Experts of a small language model.
Experts: 192 quick GELU neurons an expert, a shared expert of 192 neurons.
Training: 376M tokens, 2870 steps.
Below are experts of layer 2 (counted from 0) of a mixture-of-experts language model. Rows are named router (the router's row for the expert), up (a neuron's input weights, with its number) and show model dimensions 0-191. Each number is 128 + 24 x the weight over its row's rms, rounded and kept within 0 to 255. Numbers have three digits each.
After each expert's rows: "gets" lists some tokens that make up at least twice as much of what it gets as of all text. This comes from a sample of Wikipedia text that the model never trained on. Tokens count by the router's weight.

# expert 12
router:145080136174095150158139140114114164110105098162121113138131134119116114116160102097105165127124102089161135141115116123143077101126118118127101148148081086137132086121158124110106123152140139096104104150139130109141071075111129112154117129089159126120113099087122076082133123124093158104140136110122134124100090146095121127137162107075135133152086114157106101140108114153124110103131149115181122123094104126168105157121091113102130145095143119109109108107119136108155118133089111104132112122152104098135115113122174142143135126169139162067094143085130148122163098136121123146
up1:126067146149125135154129145097081113097100080160114134099152157130109151140150087103122136140135102100146121086116122136147093137154099125128112161128084092131119089100191124102111113145111129107143120133162127100120097083094139114171118121114173134116139094083142095086138117142091141113112132121109124129147120101091136159126153114089131130174099111156099101157134167167128138108142176122152139113144107128144129149138099100099136146109105145114150113140134159092158142133100122143117099120141084113136119090133127146150148131168168156102082133092107161127150096112110101142
gets: " of", "16", " Al", "O", " March", " g"

# expert 53
router:140082142179097145145138132120110163111109097161127121135137131120115118117165092100109166127127102094159141117117114122141075099126121117133102146140074087132130093124162118114110127147145143099099112142138126110139069065106128110150125122087162122122107100081117071084127128131094155102137135111130142121104088141093124121135161105078124130151082111160100104135116127150132106106130145112187122121094099128166099148121090112110132147097135128099115111113119134108151137128094115103124102122155106099132114118115173133140132121182143157073094139079136142115161107133120123144
up0:122122139176087120133140130122111124113091100130130138153186131134122155101139121130146107162123131117193117124086105088144114082137122103124145107127119094134118106056120124100176123148126111105126120141119113137103111085114128149131126104099146093134142091100138133108122130115088164150136161138107176159138094158085129111136128147096083102114086101166098104125103133177128113117155149105151136157131111151167149157138097122107104140121120095145120112090087117118159152103080109116143127120162088101151099104153129154113149134122157135110124127106177140179155108123143109111
gets: " |", " but", " other", "\"", " some", " only"

# expert 30
router:144081141177092150150128140111112166113101092160123119132133135116111119111169096094110166128123105091155140143117113124142071103131124121128100149137077085137129086122160116112107123148131140101109109144138121106143074080106129115156123127088166123120112102088123078080135126123095162099135131116134138116104089150096116119136163108076131135151088109160107105139110117154129115102124150112188124125091098131165102151116093115103131148097144125112111109110119138107157124126085111110122110123155096102140114116117170138137135130171139156070094142085125147122159099132125125142
up1:156078120172101133140110121116100150091077103160116099124171143107148125138134128083112107122107117094145116156132138091138085115120117103121091135137092071128120080147162134137143105147124123106148104108141137087116083084125105157161118117109129104116107121076109107112147147107133163096116131110150121102118084104100149126146129118124129127147090103161102132127105135152142161090145130145183115138152110145188107122119131133136123137079131143142142130123129138127141087120082118143133124132166077104165108121112144124104115134159131165065099126071097147130153116141113117118
gets: " the", " B", " ", " |", "–", " An"

# expert 25
router:140073144175101155146136135120112155111103103159123116137130130119116109110155102098114168131124103092165144127119114127141071105136135119127103141134075085134132090122155123115116122143139138099102110153139117111132058071106127116163119124097169130123107095087118074076121115130095150109136138104133138117104090144098119127134155108066129126150080108162102110137115119159127111099132145114184120128098099125158103153121089116110126147103154126106113117106110127110158134125090117103125117123153107096136124119119168133138130118179149157067102137082139141122165107131118120144
up1:113113144161126115131159149148114162155106118179095151119177136103123118131124167148164178101140129105150131100100175116122116102137100126136130097130121126122122122121101160111130167154142143143156138129077114158158123131090143127107153112137139119149168142112130106116101117166152103124148124128133138158167136179131063178121148093129116090114106088134144185084146171101114127093114129103155106104143115123176111118104102123125146134115121116060147131159146150134118100189099124142103128134137110133107074133135105124148163083133131112124127123097112121128173122126151162131
gets: " ", " also", "A", " later", " Ch", " Y"

# expert 50
router:135081137171091148165136147118112155114102095156118123146127134125111118110163096096095169136130102099150137140103115121136080105140125114129097147137080087137120091128155119115106128146134139100105109153144128109137076082115135111153126127092172128114121109086127086083136123121093158108139140113135141116111082142085122122134166107075134131158087105157092105133110118155132109099132148107183120130095099142162105158123096115100123147098139113114120109120122141111158125133082112112124101134157091100129119112113182132140133131173135161073104144083114159133159102138123124154
up0:130085121183111144157138151101112122103102101152103139148129147117145152148148144114118174167146127078162138136091094133146082114146116110113100157135087079112138088142155121114124113132132093111133114124147111124115064063107160161167138086112139125120132109088146092080117108141093156095122135122145105117137105124099099121162142127083122143118105098147102120103113129130107112094163160109170118140114112150179133162133109119125135139102143110128122129136132140114142147141071121150142095128177108109154136106138137127142145131150180134067092133082135141127145107127135125129
gets: "ad", ".", " R", "on", "h", "id"

# expert 24
router:140078134175095148153136133113116153114104093161118112130131132122115122108161097098114169137122099093160143137109117123148077104131120115133107145140070086134131089121159115113104131145135137100102111158136124109142073070111123107156121129083160123119115103085123073082129128131094163104137138115129135124105094146094121128136168107078130132150090110155099100133107123159123110102124148112183123123095101126166102151116087114104126147091147119106116111109117133109154131127090112104126107127155096100138117122121175134142133130173140154067097139083128146126159104131120123145
up4:123092127146108121124117132093116125092095095158115118130095101096126095143162141099137122113102117104150133130122146125155107112107167117104120145134116143151067097116151106116130114152068153086139125114114133126148097112105145123151147143125109127132152090070116101097151107131105191095118165145111118127130106147089099156157179088106100115140103090118115113125126128160110117119174117071168108100142129176160127129124117146116135122110150117120139150147082133136152141125099097121165122149172107099139092151155129136097111133161170140097094113089144125123169145087122132154
gets: " ", " a", " October", " season", " American", " USA"

# expert 22
router:139079138175098152157134136111113150114103089160122117128129135118111121112169099097117170129122100084162142130108113121146077102131122112127101149142066088138129093120162122111103126150129133102110110149136128105144072082106119108153121124088159124119117100085117078080130128123095159104135134117129136123112088140091124126135167114076125133155086109165102102142109115161125105105126146115182122126097104131164106159127090115100130144095146123110119109110118139109153123130084114104124107122156105105138118118119174134147131129172138158074092137080120144125163108133123127140
up2:145110176161136166152097136064144180139141091124104163139139146141114094130150150097096143093109121130149142137136150111121147147155094150124143126134102104100148085093145146144169101089112107095097088115136152133129121113127136124117104151126111166133133145109143139135142115117110188143170151148110131164101101104062129114092124103061147173119117126124105127072120154142152112127113106138148147146144102120134149119105170168101130173067135147142100106138117085139121147121114135141127095151135142156148111135143107145120148142162152124118107130119152126106112100166167131133
gets: "20", "22", "15", "23", "0", "14"

# expert 59
router:126076138174108143145143140115114142129098096162119122148113135143102126132158092078097172108126115086163125142114104132140073099129132110119109142138066080142128102131158133118107121146130150113111109136128125111118074061111129112161130118092152116119109109087129078088114115140085154100130132109122129106098090143102115141116160102082122159138084111148098110142098136159095110094123164117185116130090116153148114146122091120101134136107134123124114112103122127099159148138090106128119123123164100121138118128129154144152131119163136143064097147087107132126154096145138124133
up0:121116125134123141105085138089119143173124124143122125090118113149102081106154120159121139154086058104085118092096192124153101109152130133162099143146101113111168116144173099153153153161141106135133127147140131095153104107118121097126119170110132105138141106118097124105139127136118151123100113129114144125073111103108139119111134103101130152193106099157144135159127142121135145113099101109150108144132111118145089143148081104121088133136144103125131120116156098140155115085099131113175138121122116113121126088128137142169168118171148162112106094096180160155140102142141099128
gets: " H", "th", "6", "al", "V", " with"

# expert 0
router:130076119167116117156143155107120120120109095156128118129137148110113141122171093105112161117125115085163102141108108112152082104123140123109114153129082085133137094123139134120116125172138160081122113146152127102146073072099137114149150120074157125119132098092122085075142105113105133090110122121130139112108111147107113145140152108092120150163088118167101100122115141170134131106151141125176106099117095137162102163113110101109116161107128136116115121121117142121170156153084127116121099120149100106148118113118144164152152124167128129081102147093101156110143098131098113170
up1:127127109141133128106147113124157141101117107160150135108121118166120092146130080101127129134130150145121102120129127131132122137111120141122141118182103067111116130158117104106106126161134153158153097127183132145125104116153092095118119172089133147106101097150104116148108167133133132091189124048124117170130113154126082114105141156093154148105145102106147111139109085107078110134119136132146139138086155107138136108157144133120145149112155093123112132130167106123093092106104139107111085162111145074111147124115111182116125133165124125113120096129140139109102120129121188080
gets: " to", " and", " would", " can", " will", " may"

# expert 41
router:143082140177097144153136137115112164113104095164119117140132139115110116111169096097111167124124097090153140138113112122146079105130118112131102149144077086140124089124156116114103130144139141103105106150141120105138082071112126106152123131092162123119111105084125082085131126124091159106140135116130138125106081144090120121137164112073128134152085106158108097140112121157130108104121152115184126125093100136167100156121085114105129146096139118107117113111121131107157123130089107105126111129155101103137114117115173140144135127175134169074096139085129149123162105134121120143
up2:122090149141128160122158122123092146102083090172109123120129133133133147156150108115103121138119112102178134134134122139131082127158143128104140140124068080105146093159147105109123131154111112060113078138130121127112090077102122111183121096111142127129094124110118104057139112128111173126111122124127124132132104144109121131137139101096144153146086118118093122104113139132130106094144164120163130123130094132179103164116091122078150105123126153134143087168106137075121143123102119146100123119147112077153132093128150113144149132159156157086110117105114133130144107107115094127
gets: " |", " (", " from", ")", " where", " about"

# expert 55
router:117089109168097146159145140109114140119106092155125128155135147119112135136171108101126167116145115088158116135105108130142083082126121118130108139141090077142130091132151110102086120161117158117132105148145136103120090085100140100144126086095148109113104092089139096091111117142088148096113135120122145117121081135081140125147159090095153162141074100149115098140107141154134107096118142141173116132109103133154096159107090098086101153105133144119124113103103158103153132144076107122113121120145108108137133115121165157127137148164134145084100150084115132115151111119110135166
up0:081099137127137113114124178110136113123113115111109134095100102095136164137136128112096125126106079087153101148105084131102089093149159116094104119165105055117121146108146137112154110147155125125134115152115153088152118087146108114143115138125128135166109091116109107112124139146095158101128140112139172138099117101147110143135143135096073125159101130180135091119134159127104136115139129101145102169126128159134125115091110090081121153092107134121115174128118131177124172141097123115129090147170120143139147119116079104125121146131130119128083113130136118138172145120099113067
gets: "=", "er", "ist", "ic", ".", "The"

# expert 61
router:137080146177099152154125138115115157109101094158124112134132133122112115112168098095109170132124104089159138135111114122146077102135123113125104153145078087134126090120158119112106126145138140099112110148142130108137070072112120114156121132091166119116112102088122079082133127127093161104138135114129137122105088143094119120139165108073134132154083108155105102138108120160124111096128148115181122117090100133165099153117091114104128143095141123105118109109116134110153125131087115109122105123155099102136110119111172137143135132173143158072098144086126144125163105131121122140
up3:111137133160102131101142137145112145072119146141121149120130104101138144121139100107091147113099114123176065156128123116112121123153080086078138103145098155124113078144119117080102127139124138116155094145179089103099103092139095123168156149136180120116128135097128113085108123107102122131101163125189138123117111133115139166113136126129137165120133111120103100105085135154125126092155124121160132105095125189170113138110131110111137131101132171132131087104116160119124124150117076148118114125165112154122117147114136084123137155159140123109088154104100137179147125126105120128
gets: " the", " W", "–", "\n", " d", " p"

# expert 42
router:144068107181100171134119113141120158119120100155108139149124117123121140121141112088126157135132085114153115137126143110141072105131131103090109124125069081146139107135145128098118107151120138116145129152139118106139063062117139110153147125119168131112110105090123084091122128125094161101104137140129148106134085124103131144125167117076113125139076105142118128109130154157090129102140143113173109139116100144152110145109099102110133147113149150114095112101145120102146151167081116109133149127162105092149129119118141148141154153187132147083080126086137145112148120134121126140
up2:134096162149119143153124117142074125119085128139128089135121118137132128096135125112114151146130131123146108153148160122154099082122126128121117116139085115097151102133110129105142125159119128087130077165111104098110077091127117114179130101116161159120110130131083126127137131100147072096109130137138156120106113138111127138110169180116139140183058134128086100136102106118169096175142145106163167092101106094117100129155100108130130129111150090119131125110132132127115113136129112136102151123193135114174103119123150130140121131178161103124105128139093179151132106126123163153
gets: " of", " between", "|---|---|---|---|---|---|\n", "|---|---|---|---|\n", "|---|---|---|---|---|\n", "|---|---|---|\n"

# expert 2
router:140080144177099148161129141114113156114101090158122117130131132124115114118168096094113167131130108091163139142112116120144073102129126119129101151139068090136132089122165115110106128151132139101103113147141122109137072073116134112153119131092167122120116106086123077078127121128093158101132125113127137123103081147093121125134154101074133134153083112156108107140111117160125112100129150122189121128099098129165097151117089114106125139096136122108120110110116136110153127130088113107126106123151099100135120117114167135145137129170139157067099142084123140123162102130124127142
up3:122097140166096127134120122121120122129105105158080133118125150120144138157146081108138174123125127112169132122121144142167058104119124106113122129126087117138157095115161092119122148138134149094105114156128110127128072082122137096196136129124174108124101140098128085062142110123115156083126155118126116132105116129128148154119159127097132129138064110137124105108116109162134107118151142124168148133141100134166126176124132123122126131095139115111121123097102166085142116116079112138135096146140111106143110132105173129104147108177168157074098126092108136127153109157131129144
gets: " |", " a", " c", "1", " before", " until"

# expert 39
router:156073145171113142142121132140093152110096104151129122150136133128105145137152101097089163133120098105159134113128130137138073107135126130143098139123091070145145070135162103122099115152143143112125113133151141100123074072099122098163121145110160125112117102078148094074139128143106153095119146092119142120129104151098108137134160106085137149146092114155109123115116147161106109120143150100168131131090090130156111157122092110100117174105139124141129128104124144104142129129093110121146128112156091098156117138101164135128102123181146135082098124094141147130165113113136140163
up0:152095114154108095140140133107090072112105124142152128096085100131154171151156111104108134103127129090131094128149122093133116136105179079171142114156129137160075103138149127133129087103138136111156134112121125111128115084140082150120075112136128126113118123103125114109160112137126142089140145147141168137096123098115159123133123095105090137155109095146132080135130131121071113117118159120151101121109095151150141164112100122100143182091134163152137141110174115127126132136093113145127120183183124135141147109116131153164125132130121112087149097126133147146160150101118076134
gets: "ind", "ost", "ard", "nd", "ch", "el"

# expert 43
router:136078139184102144145130141106113158116102097159121118137137135125126119109164098102109168134132106088160140138117115126140075102141127122131104145136070085136132090118154117114110124151132134094103107153137124110133073076108120110155124131094162119113108097085127082081141123134088153102134136118127136119104102147095113128133165104072138135154087110160111102141120120163127121097126146112195115129102100129166100148121086110103131152097142128109118119112117136101154125124088112112124111125150104091129116120115176138148131121180145153062105133086135140126158101124120132135
up0:091064146155142155161099131121137156141116104195166103106118137129137136106138118133129137094116132112150146112111166129152089109139119143156118146148089092109122054133183137152134135161160105119098126103114170144146090078152138108134138120114111126094157083124126106109144104133136128106150133145121116102121134142113140146112155141099139098137124132160114157124155096181138137090131151125168136170123129120161124119126055127132096140096147141115128127122129145111210122163108142119131119105135113142152088107110129138098126096155131146077144120098162141119118139109123131094
gets: ".", " |", "D", " the", "′", " They"

# expert 40
router:131095114159136093141141118146098132118115115142111148144127131156111170157151091109138132152151125108132113113098125100148068111133135110095096157135092110148129098140165132110101141143129159133108127125135132116126091083071133133142102094128139085104122106077146084090126125131111163099127143132136158098120113130094121112153166101056138149129100114161121092138113157151116111137149159115175123128099091121152130165131051099108123169107119163135120139095147131126130142167099106144136105109161134116145135151103133132143122155183150145078108149100141113118150146116109121171
up0:146106123143148133112162091137170163126135106099095103142155116156126133146142174080113118143117101143122131136101165092138112139163088146140146111169126091148112098136164138133155156129150127128116146098133137152152113130132092117091124154127100145093108128097099119114136166103106152110124129185137099112185130118128098184095157127087111121147069141119087138118132171132143141125112160109135115164129163099154111123124137113137162132117155163139085130130115145146112159157099148097155193118155097084100086164159140095120108132126117097109112109134158126110160140120152129122
gets: " as", " out", "d", "b", " up", " not"

# expert 9
router:142079141173094153154133136116111160110103100162124117135131131116120114106167098093103166132124103090160135139113112127141076103126120119130102148146081087131128093121157115115108127145141138100102106147140131110142072073108124112156120129090158123121110103085123073081129127127096159104140135114128137122100091140093116126138165108077127132153083106161108101142111124159129108103130149110182124125094100124167099160123085114108127148097147124108118110109119133109157126128088109107125109122157102104134106117117176138138134128175143156075095141084130145119162102133122120144
up1:142080138201117144164115130157097120106125110164134131159145138155091152144144159106117137135141143067175118127115126136167086085118113121113121135112092100143127076122169129093108136113139144117149155105164101112134090082117097104170123129125141134142134097080115096045132123138099155118101096105129141137129116131121112126130135124089135130129075130145130150130114140137150135128106145122171143138104098145165128145126089098094101118120132149142108114122150171125136158105092146129127132145166078127137134105099124147127120141183149147100106135086142156128176139107130119138
gets: " F", "0", " of", " Green", " Department", ")"

# expert 16
router:145081139175097152154136135114111155111103088161123120132134132119115116114166093095109167129122108089159137139111116121142075101133122114127101148142079085136125092122158119113108128148144140100104107147137124108143072070106122109151124125089162121119109102086124075080131126132094157105138135115135136121101092144095121123136163108077131132150085109159102103140109126155128107099124151114187125126090102129164097153115090114103133144098142123104116111104119131108156130133088110107122111126155096100135115118116171137137133124176145157075096136080132143118161104134122120141
up1:136073129168107133153142148113132134097107100168122119111135156134117143118157125079125161137132136109184116121126126133141055088115123122114133136134076071123122088134152143120129111160135126117137136131126141108136062045110133110148135119115147109109127114078123078060131107141099127099145151108122135125138104136081124121154138119088158129139094119149131120131117143154128138082131146140170117140108108126155109167128102104106141146100134138125153103130146146134153128134073106139120139116171115113138136127105148116137136131191127141058102124075150128114131115134124127115
gets: " his", " on", " |", "19", "}", " a"

# expert 37
router:140080139177097151151142144117110156113102092160123112131138131126114114113166097099107168133120099093158143138111116124140075104130120116123107147148079085131132094120155118115111131150136145102095108154136132112140070073102124112156116127099170122113115100086121080086133125134096159107135139107125137118105091147098111132134162106075131128152086104152100101152115119160129116100128147106180117127100105124165100158123091115098128143095141116108113114104111125113154130123086117107135109128155095101136119121115179147142128129172141160068103142082134143119161103125117121144
up14:122081144163131107135158141113113122105098108141130149143148166119100113133165103103129156127122110097177098104111119117148083103119141129118112138140090106139105095123156117116132100148105149115140106140123142065133099090103126092152140118093161111087122122087120088098120135122120184104135152105131112127114103131097137123171167120066144126129099104151124113123100116141124090121167157137176146112102109162198132174113090090114113143116126135143104105134144138120164145170071093116113142117167114140130132139106130118137146132161116125092100096073150141120151109135135116127
gets: "40", "70", " years", " century", "50", " against"

# expert 54
router:144084136176099150156131141117109155109108086165121113135133131120111112109161097093111167125125107089163144137116117119144075103134121117119111147148082085135128094115152121119104122150142138098105111154139129107140069066110119106157126129092166128119105099087127082082124124133093161099137136110128133120098090143101114124134162102081128124154091110159105108138116123156124112099123147107181119119093099128159101157110086116101132154095148125102116116105117132109150132140085114105131106123155104099132117122117174143140132124177144160069104143090137139111159107126119120147
up3:144093103163095092156139126110104130118105093151132132161147169105121117134136125111113177136112120125155098132096140130136084112142117133162094124115091097120166102123141136081129084155139130090126112120137132107123098094136105125154137118117163117120084131081142079110111123102095132090154137137124117114141104156090124124119150099087160156138098076179118120149099138123136095120127144158168096157123109163160095151159115120118131169096130154162106118144148153135139150135061103150107129129158088134171129131129098138156124128177151142110100125103142151148149114165119123176
gets: " |", " in", " •", " However", " since", " –"

# expert 19
router:122089126165096133153120154131109138127096100151093143134140141120123141155157118093106152123142103082162113141109123111143087098121129116125122140144088067138108116135153130125129113172110152106143103147157133113134095087111115101131134132086138104123115092093132044090120117114100140101112120113117140110140078145091139153141152098082143154166086098154124110132128118134108092116138159120155109125117114132181115171106066097091111153109135126127130119123142150124127129159086114140126102117142068122140124126119159140149137146169159122079081146085110133122151114132116141153
up3:117108077171110125160080167065097093136116117130112081173091134127084133116133131119124149094112121125162086096134102133129099127136138107114137120100119048138123134165127112091101144124120143122144134110138138094098084121112119100112126127130123116118129113114117084133097158129127181123123140106145100137125103154111102169144105143128133169116135101092136083117113146126096084059143137131149122122094140143137152138122149132112183151120132119132131132118144116132094147157120095101110145100129084143154098086131117150164140133146147131084107121107126124131150077100089139109
gets: ".\n\n", "|", "\n", "\n\n", "==\n", " |\n\n"

# expert 38
router:144077141175099144151135141116108157113104089162121112134131135120114118114167102096112170134123102094163137137114115121141079099127117111128104152141075085137133093119157117109101127146140138097098108146141123111142072076105122107154120127090161120119109100084123083082129124131093160103141137113127137123102094148094123128137161109075128131152086110157102103143113124154125108102128149111184120126090102125165101154113090114106130145096146123104119111109118134109155128129084117105128107122152099098133114111115176136138134127177144158069099140085131146120158105130121127136
up2:108075127169100115137130129135116123103088087152105133130155134135093125155133096077127148116155113081159113116127151105122066092120106135152091124117093088133113123125153113138122158142114146093164103149155118113115076084117132089112154122095125130122127100086136077119163110123077119104121117144133163149122106148093154131125150106080144142141125090150109108128089145140142090116136145137152089129097096146189137141131125119078117149110128129151126128097110163096117129134105091136102102143137112122107119118137114158145132144193131100097109144088137129094146137121080130124
gets: " in", " ", "0", " York", " India", " University"

# expert 34
router:133075111177121149135119115104105139114122118150123129132126123105128130115167088097114184137128124101172127122112114138125077109150140114113105130153061086144138105122165137124092110138131144113105129152128123102135065062108124113142116139097148117127109100083120084072148118128100146101136144123118143113115089156091106127152151121066119128149086115147124113138113115161121114107136151106190125119114111123173113144115090107107106146108146127103105101116120135111169151135093108106130119123141123121122121120128178112131142127181147131068097135068139132122164120114116123121
up1:100042101156129131113129154117137114114128114147125143145103150112160123154126119109146150106154116127160110121114140125144083116098130103135153138118097081142119110146126130104119128119096169132120134122114126145147031073137111126112150151115147139113124102093107110106156107153122149099118127116154131111159139165113138136178104116111108147126101087178129071119147149172133139137170130129190117128130136128151123152137114077129137128145130122130141176152118133122166140118087094174084125088128136143113127136109116132127153136199116125105128139071134122100108113140111116118
gets: ",", ".,", "\",", "),", "},", ")},"

# expert 15
router:136077140179100154159136135115113158109114106161125117131134128126116116111160099094115165127128102091155146135113114123138073096140127115134105141141066084140131092120154125116115129148140147107109117145139121105131066065114138101152128126094160128118116096083125081079130127122092156101136140116128132123113089145093121127133156102077129129155082111153106105139108111162119114105130144106197111126100102131165105152121094112105126142102142130098106110115116125103158132131097113106125103131147105095133114121122172133144134133172142158066096142076137140124163109138126121135
up11:143087146171130131111093140137103172111086122183116117103110105127150129115141107123133140150140114103148119120107126120165090082135118136129100120140098060117143104138136121131123114140114127123094099160102088122119044076121104155141126113112140155156115152093104097114151128135097106116114152153113141137149122112094123139136183110108126131139086109127108126103116130151135134132145153114217116163115134108157108135126097144114123110093159111128134087126116124126129128137108120091156129113180090098157112115146131162133144132183112159049102118119118134132145121144126135125
gets: " |\n", " and", ".", ").", "\".", "-"

# expert 56
router:148077139179094151151132146114109161111108098156115117141127132117111117110168101101112170129122103091159144135112113129141075100132119113130103149144070089137127095119163118109108126145136131105108106152135124106141071082106125109151124129086157117128111097085124080083135130126092159105148139114133136119105092149095118128134165113073126134150082108157097096138115120162117108103130145112181127125090100130170107154111095110106132138101150129108104108111121135110158118126086116113120104126153103105136115115118174137140135131169141161078090144079128149125159105134128125130
up0:111101155162131160132120124157131114163093124149091193157113163109144139110143135124160221106140144116154126171115142104180069148125138107131118128113077119147116086107122110138107139159162154124131125149120128098105115117150133071125145137139159111141091145075123069102111133081111140101137138123143121125118154132125132160092133111143118149134087136161110119131120141128152119120140131095132092114120097122173126192099134151123134162147108133127127099138138164119136118131097100134118109119105103151122137137082131141132162111151109112115091124104117150146185113148127096130
gets: ".", " \"", "o", "a", " L", " Party"

# expert 6
router:141077142174102147152132148112110160110106094167116117134135134119116123118164100099100168126130100096161132140112112122139077103130116110134102146148076091140123095116157111110107129147148142100107110149144124106145078074111128106149125130086162123119111104085120086084130125128094157105139134118128141119099088147093118131136164107075131132154085109158106101137112122158127112106127151110189121126089102135163096152112093111104129144104149121103116110103123133107155125129086109108121106125150098102138113119121175138137136128176142159073092141082133144123161098134117123146
up0:117104100145144138139096072130112161098127089139095122109148119112123134112167143059146097115126125102116128073118135130123115164146150172096127141134117112146177090102146094109121161100124150084119084132084138134130120094120123073164126109124126142129132098128111121113136136138140091106101137116091177136170119101116145196169127163098144137144131145136105071134080084119117140118108095110127124175112133106139146143102130101110126146115129101126164113105167138106112148157094164143180103122154121122154124096103127092137155131131154140121138131108142144157132123145126153142
gets: ":", " at", " |", " with", ".", " are"

# expert 46
router:143072138163099126130151158133097131120081115146128118146114144120128146123139082101112163152143107095146117135136117134151071105132131110105103151127090099128128098124153121128121104172108134096128125145157119109139076086104141111156127104118154134127103084069133062087133096113078153112117128102146142103125104138094135148150147104086128162150075116146124087153134146149095104138144159102169112128102089148153123163102093124114153166124138152136129128112132133099135147136075112139110126113160100108127159118090141141137121150171135153095088129074111126127149128133113121149
up11:118082133162119114145137153134129106106091090139121103144138099094125129129144153108126124107126133089158145139139151149146091147139085142133114142149101105110142097115110121135136129130135102090139138072145133122155080088158149160118155133104117134134147040111145130107127119145132139138158125129112132102146127114069106112080153089114146112116112123151102144107112075174166143099153058116157118143125084137141090141145110140146150115149137129108105132161132185126124137157098118125130145125106103146118114118090114111131169138195122111124158166076109141153110114147147116143
gets: "u", "ing", "en", "in", "i", " it"

# expert 10
router:131078148175111159152127133113117144114105102163119131134134137116114115127159097100112164122124103086158141136116122127152077104129119119131106151135066088143134093128148120113116136147148139096112116144153133117155067070112112114158130120091162115110120103088119081083137121120099148105130133106127133116095089137093124110141158105075131118146080104151110107134117119154127110102138148119190116121088107137167095150120086113104127143102151121099115118120111143106145124141091121097129135131157101103134115120113179132139133128181144160067091149085137144124159104124135106134
up2:136104149144112131127131153112096113124089078157111135100150121151157119143160139103122161111158121094189092127133126117142075085157103169131116146117060129110125102141125104129126141152158140105169134160131142105131067061145115094151170159083119114134113090102137091103125130104112146126145127097113125134104115121106102147150159141081126129120099103123093125147113113159136092088094154121180132141132105125147107133133122121095123104091142122133112131142126126098157128146097108146140140120145099102127101107152113107127124111184129164080107109119148148134128098103138088159
gets: " ", " the", " one", "one", "ine", " with"

# expert 49
router:136077140177095154147134137117110161111105096156127109129137123124117122105155097098109171125125106094156140140110113124137076102131134116123100151140079082138131092115158112118111125148132144106108108149132121114138063082104127113160125116089159126123110098085127077078129125125099160103137141112129135121107092153094121120132160107076120126154083110160100107148117123157119112099135145112189121125101095125163101153118094115107131141101148128108104112100110126106156127129087114107120103125153097102128121116116170129145131126178138159072101134073135150124163108136129124136
up3:142091139167097165156122116095113143113079095132132128100137129115132098085166112118104143137122133111129127142145108152163068113166100138143102128142083089121136103145165099144119160111145139100115120187128116128128076094120124109174135100079139120134094110097139108092153140102104133118117149106118131135103067113113121111135161110097130106107071142127110124148100125123120094094129152106163127143113124118137074141128089129102131112096149123109124106107112125095134105137100139117144116107130079131153139103107169122119126110155120171077090140108098148148128068134136092121
gets: "\"", "ia", " War", " was", " School", "18"

# expert 18
router:147078146172097148157137135113107162108103092161126119135138134124110113117163095094114168128124104088157141137112118123146082103130125114132101154144078091135126091118161114105102128145141140098105109156142126111145071072107124109152122130086164123121114105089125080081127126127092158104137132112131133122105081147092115124139168111075131136151089110163104105132111124161121115100123151113180117125093105126157100151120090111107126145095143123107119104109118136110156127128089111101128106124153104104134107114121169137140135125175144164073097141083130145124165106141116123142
up4:128058131186120126147140138130143123120121071139119115118113148158110129133139116085112182160134096099150112140122114129137078093134132110126087138133064089122127114142175128131120119151141107105122108111149103114157080057113108122162102123111167113109142128074131075104116113108097150118133118131096152116123091143089128121132143114093116150145089095127094120146133134149145121119133131101187139128121112120163107164127105112110126142085126131118111112122121128131155134111095124133142097116164090086125117135141117119147117151186139162074097112094118157130138087130133134143
gets: " P", " \"", " ", " May", " D", ".S"

# expert 17
router:127087146179106158157110134107111135117099099162110127131114138134129122110168114104097167118119091093158148132121132110146076093127110116126100135148082089145106096117158113119113122150124139094122110158129122115135068072113109120153132127099153138125111098085114076081134130124091152097117151110123146116108105148092106135120160113080119123155081110154097101134115136161115110110138156123184127136094104132164102162109096117100125136100157125126125113127111131114161132133080124110135124112147103090147115117115174131142122117170143146078097136074132151121160102124095134151
up22:148093096173114118113115113114087136081122092180137122101145099091102089137166116117101142139143120141166148125138113137138091111122106123119148127152097109137139077131124137099119140124127123102132098144162113124116058095066135132116129156109138109163162149085137085101112127076143171092127141104111138114126099153061114130144166070092114118140048128161120136166107139155126101104135148088150108138130135111143115135118115116114156137103132129113124109111133115112137141111114099136136116117157086113142109113102134152139134138168146146083133129084107147133124124131148118146
gets: "00", "02", "04", "06", "05", "03"

# expert 26
router:130080129175100139158116135104104140113108085164125112144132137112108127101169103092104180124136107084157150117123116123144084107133133115131109139148079083137134096134162116117096111142136128105128110147135120098137073083107116116147112116084159129122114094086123081081131133121091163106134144105124139122110080155089111130139156111082132127152087117157097106137107109153112106105113157105179110120086099115172102154115095113100129150103138115117116100112108129113162129124086118113135106121153104112122121111114161143148142127171148154081094140091128143110157100137127119130
up0:126081150158141107126118117130106126092104135163106167141095172111160145138155156123119120117120102127130135114143155090155071146112120123108148117133104141128097054113131087124154110144132095075140083163124145154112076079153116125135151135100168120121160107091109112098137111133113111134100145149110101116132158154131100130138143094107104172146106129148108094095089152130148128097106124158181134119121130143179128126105095143136116141106114114108133103136107126134082094112135146162125117140108114141142104135160115151107141129196096137061082105108119125128142127135118146118
gets: ";", ",", " (", " and", " /", ");"